python train.py --d_expert=128 --d_shared_expert=0 --moe_layers=[1, 2, 3, 4, 5, 6, 7, 8] --routed_scale=1.0 --balance_loss=0.0172 --max_seq_len=1024
Below are experts of layer 3 (counted from 0) of a mixture-of-experts language model. Rows are named router (the router's row for the expert), gate (a neuron's input weights, with its number), up (a neuron's input weights, with its number) and show model dimensions 0-255. Each number is 128 + 32 x the weight over its row's rms, rounded and kept within 0 to 255. Numbers have three digits each.
Before each expert's rows: a language model's description of what the expert responds to. This comes from a sample of Wikipedia text that the model never trained on.

# expert 32
It responds to: Prepositions and quantity words, often in compounds, ratios or tables, such as per in 50-percent, for, over, by, 3 out of 4.
router:111050156154135174099093119127100115063156040147155154088091096144161109087152051120150171087160160177143114112080158158108123174095122127109093196093151140133139149108095079124165167108094116100079159165114138143144192133162085102122138151156099182193138094144119136152134121148142177158147113199166146166123137151061161195155182109149169131130091119139123108073144061102114077146079107085165110149120142100142127110175104153140168067152097097133109050179118101105130174150146114126095133121146123157144144138100148108103080121133094108079139131122188127111142159129047119114125076169139075136122121141131052090117100128151179107136135106112182067138128106126103097116137097154143175119152112066093158143105119119155144100131114127133150190171107073137188101113185154
gate1:120129131116153124060120143136147107129123185119088195098148159146138246114106106128178162134110148139146116134136132125199093114166200093121161061138140105134105149160125146147118137130095166112125108105111123159143136117117078119048156170086121090110111128148099081105147090113183142129157079141113146145142187139173163147099132080055187044090169117141134137163086076132116084133140132175114148155182142175128065134093073102136138141138106128071110141188137118145140075118135086152092085126159186191138160060185122032077156109153114120100149099147111138109138102112098178137106155105099153127139111108082124119102107104127117151133179134084087092099101100161118128186091078086108112177103158144147181161185118112122105170125196157121126132162093139104130130141152137
up1:142098137092164100131115083116097116106086165089135159079105129141115178131094064100099123115118147140106095132124105126173096100172192149090133064177120102151094071105063187135090152097078117107095138072136183135121178080164104126116119142142064067095116133098055116043071159114164138147184084173109145141122158132135158087133158068087133127078194115137141140182163121178143155089156106119150175155145139152130134136071110093083105155162140145072152110161120146155177125145123117119108149144099141153138162114169096096074126182137180088155103093153108162136126131159102162146125131112094128149157167148090120147115148130129107149208174133139155083127156114165179090119111074115101120209101190122154171143178146105128107180143195124152166132093135132160119071184129135

# expert 53
It responds to: Prepositions in, at, of, on after verbs and roles in biographies, such as professor at, located in, involved in.
router:095199124170073173062143174135095101117189142119127168166125082114122155106163142142112144164117185103115126184134102101132142096105110139149094191155121087162071128175095131099095076162090104115132076144125153127198125131132130081127111143093144134110123123073114071096108139134122162150098091116132149070112207143097177210122123122150129151148133107169148168138176180143097073098129159151144137107127060105125129132108116190173115124201156115109163116158196158146123078132111090115093093165198143136103142100139168070166129217118101155075139106122103138170117074141156119136122162119141152143143164093105118120143096149171097098148125086066118085103138132119107171125184141083122172139146125056151101065131099134105094131121162138084115180125124131037117084140148127
gate0:126157153211080116128138111132147070174158077069083150178128141104116112148164071155098138119105131087169100144080102145137150146117169196137149101149072152119146146109106095093113074105152178130132126117082157087161147099145125126147160162170102182167155116148120152164145165135172144142110118136129176080149059152116056129149130177133106133190120057131096110079161177145088131115121069103081173115093105120097078156188039077111088102137095130155106097160106118129131075154106145172167099129099117087163124154085120112166147117126152108130153072086139161066157111166108136198166061176145144173082198149083142188130111159108114135173167188099169088145105156140120079142112097109128142093136098143116160089073141127122119083111119120135144097148102107122166132109131141
up0:126100110169138086146077119115198121203177096121130145147113157081127170124142134181138123189168119170114114116143081155167095098106145148111094098133075177131149128089097086134087154111111208179099159132127084060157147119153174083184103176124129152078152143089089106172124173141134170153130140143141138056109110154126128114160107142103172133146124094097081153154160145198105144164134121184141129140137105154088125139080114072149150113121106116127118151122149223131133113181142120101159072128113129125207100145079099087150147125147134096110125135145099139126122092179069127171162121104081120137111217164115106138122142165140141072160195181087105103141060168138084069164094144100095128091121133132174127142123115151119138141089216132089106105086115115100091150163147074

# expert 46
It responds to: Nouns after "the" naming positions or parts, such as end, south, coast, side, area, and List in See-also lists.
router:152089154120091154176174144108161163116096148098090040137187123127102151083128116103146148088119111132147144102111131134110101150111178120144138070143184166117127138152082149129108129129132053100141148147148076130103155197171121118106125174144157181137145166163117174047107096129138108155133101163145128132100117145079085186204104176106125113116093067109127106155092164074108149091139145137099161123126214133137111058151140130131096153124126161145114149168114122092106100147080052118174128098100139073118157175067116166096125164131102061090150097196156085104181177186123170128119143152120153105158197089151107170085122181156138157107158110098174090107109124115124138126141135141186129123136156091073120179174131146130128074130109098084143113106134181100146146153206102
gate1:184154132133109121179116129155146102094115117168046065154133105111182060112126079099116128108102148142113131101169130151127161072129102169055127147146092144120147096136100159165077099124123098099174114124159110132117123090085119169089095195119082156172147112069133084159100126082149150148169164109177079095169150088093079142114081218121139146180098120117137133145120116131135090099108152137153142141095143125115105120094171123151187091136197146138124137150114168171108071074118098150130161140164114135123117141099085154140149128173066148117114095152106100168175139194125135111133159144124114087126114142130070099166158082107115173088156111187066170113167128109074171110200219172143142115162079135101137149161151183130125194110160098102098117095140155124076077168116143
up1:137125129157133140142104128152152115149116123149049104166140156116167124122112082103136131165137146180162151107139146175079126131105094181110169147116153122097147100098126142167120127093112086091141112126189138121128148133071051134124122175082068164151179098123111112135065170109156129121146132186117091137118103110126091117156091167103170126153130115224130142092195158152085088102091136146153131143108146093106100150106176074148162106081147105152069188124128102175138107121126141105109104099141142156106101198098128115139161174124070111132145074161114090124098086157183161135159135115154066114135152049076079065163075118111107134096160116151109134149173088097049181105207183159110124172116081147098082151184116143155147200140118108091137158137163152099090124197112123

# expert 63
It responds to: Prepositions such as in, for, on, by, after, during, between, following a verb or noun and preceding the, a or his.
router:114201169207071171063140146144092091122146162160087186138059111119138112132142122117163096145158172116121090158156155091162127121165149121112131188076156095177120102100107147087113061115076109111120087140088161118128132087167146122104144108120104115160108130084118091095127093158106157138160140129114139112074197165115162207090137074110123124147147053122103141097165107090094094038112170171120182132144069116124132121123115158160129135157115130108150098159176122128125124133123083124088120197197109083127150162162183106129095174121125145120162132145144112120137061126108144154096113146160138169109144113107091106153119165124159078171171095064149094114159071150123132146180114110125140144138090092135111078112102150070080104082113210117091154209160112115115106160165118
gate0:107077125067097080136082120129155085099133189159129149134121120093126148110185181139162121184179122107172177153155157147154156095107113071101140116093115199179176131054098085059122187101081096120151134082132179119106114135158121184170113184140127105137117157184143108094140177155123190148148113122197120118126136123097089112121096141130119135128157137112137127105148111109142053087201167145100091118064161129183069142116145090079155105071135177117162158087058134163078114136119176155181136187109110126154117156182132143149131095142142118127091127142085144141170096092113154115092085135118143141142152141112150120134211150162127092100078092146122100078147184150127180153106098141107175084149089088201114132156148162141117148097145132144073103130125086126111153093120146
up0:105097114079118069157071087125123087120138130145162123160112169090142097124132123145134131216141123086149177171151134123175119049145129047099137148124138183186138129098115093082121182095099078121147097094158155088118091172178107106181155118136093127110172144154155157071116194120077142137135091149193074157172137127108145119089097096149123163142127131156114134079149071103155120084185129171153140112052145162150075112127128135115183081107126110138165154146128143185061115137119151181142100214061115190126169151170158166133157143107163154097083127135116130162187122124143134113110084112107108130095164131103115094104222119101144111064129130110132119102164157157119149134105095142111185086098112131154123161136133182153114168160163101159140144101149081151101167096100151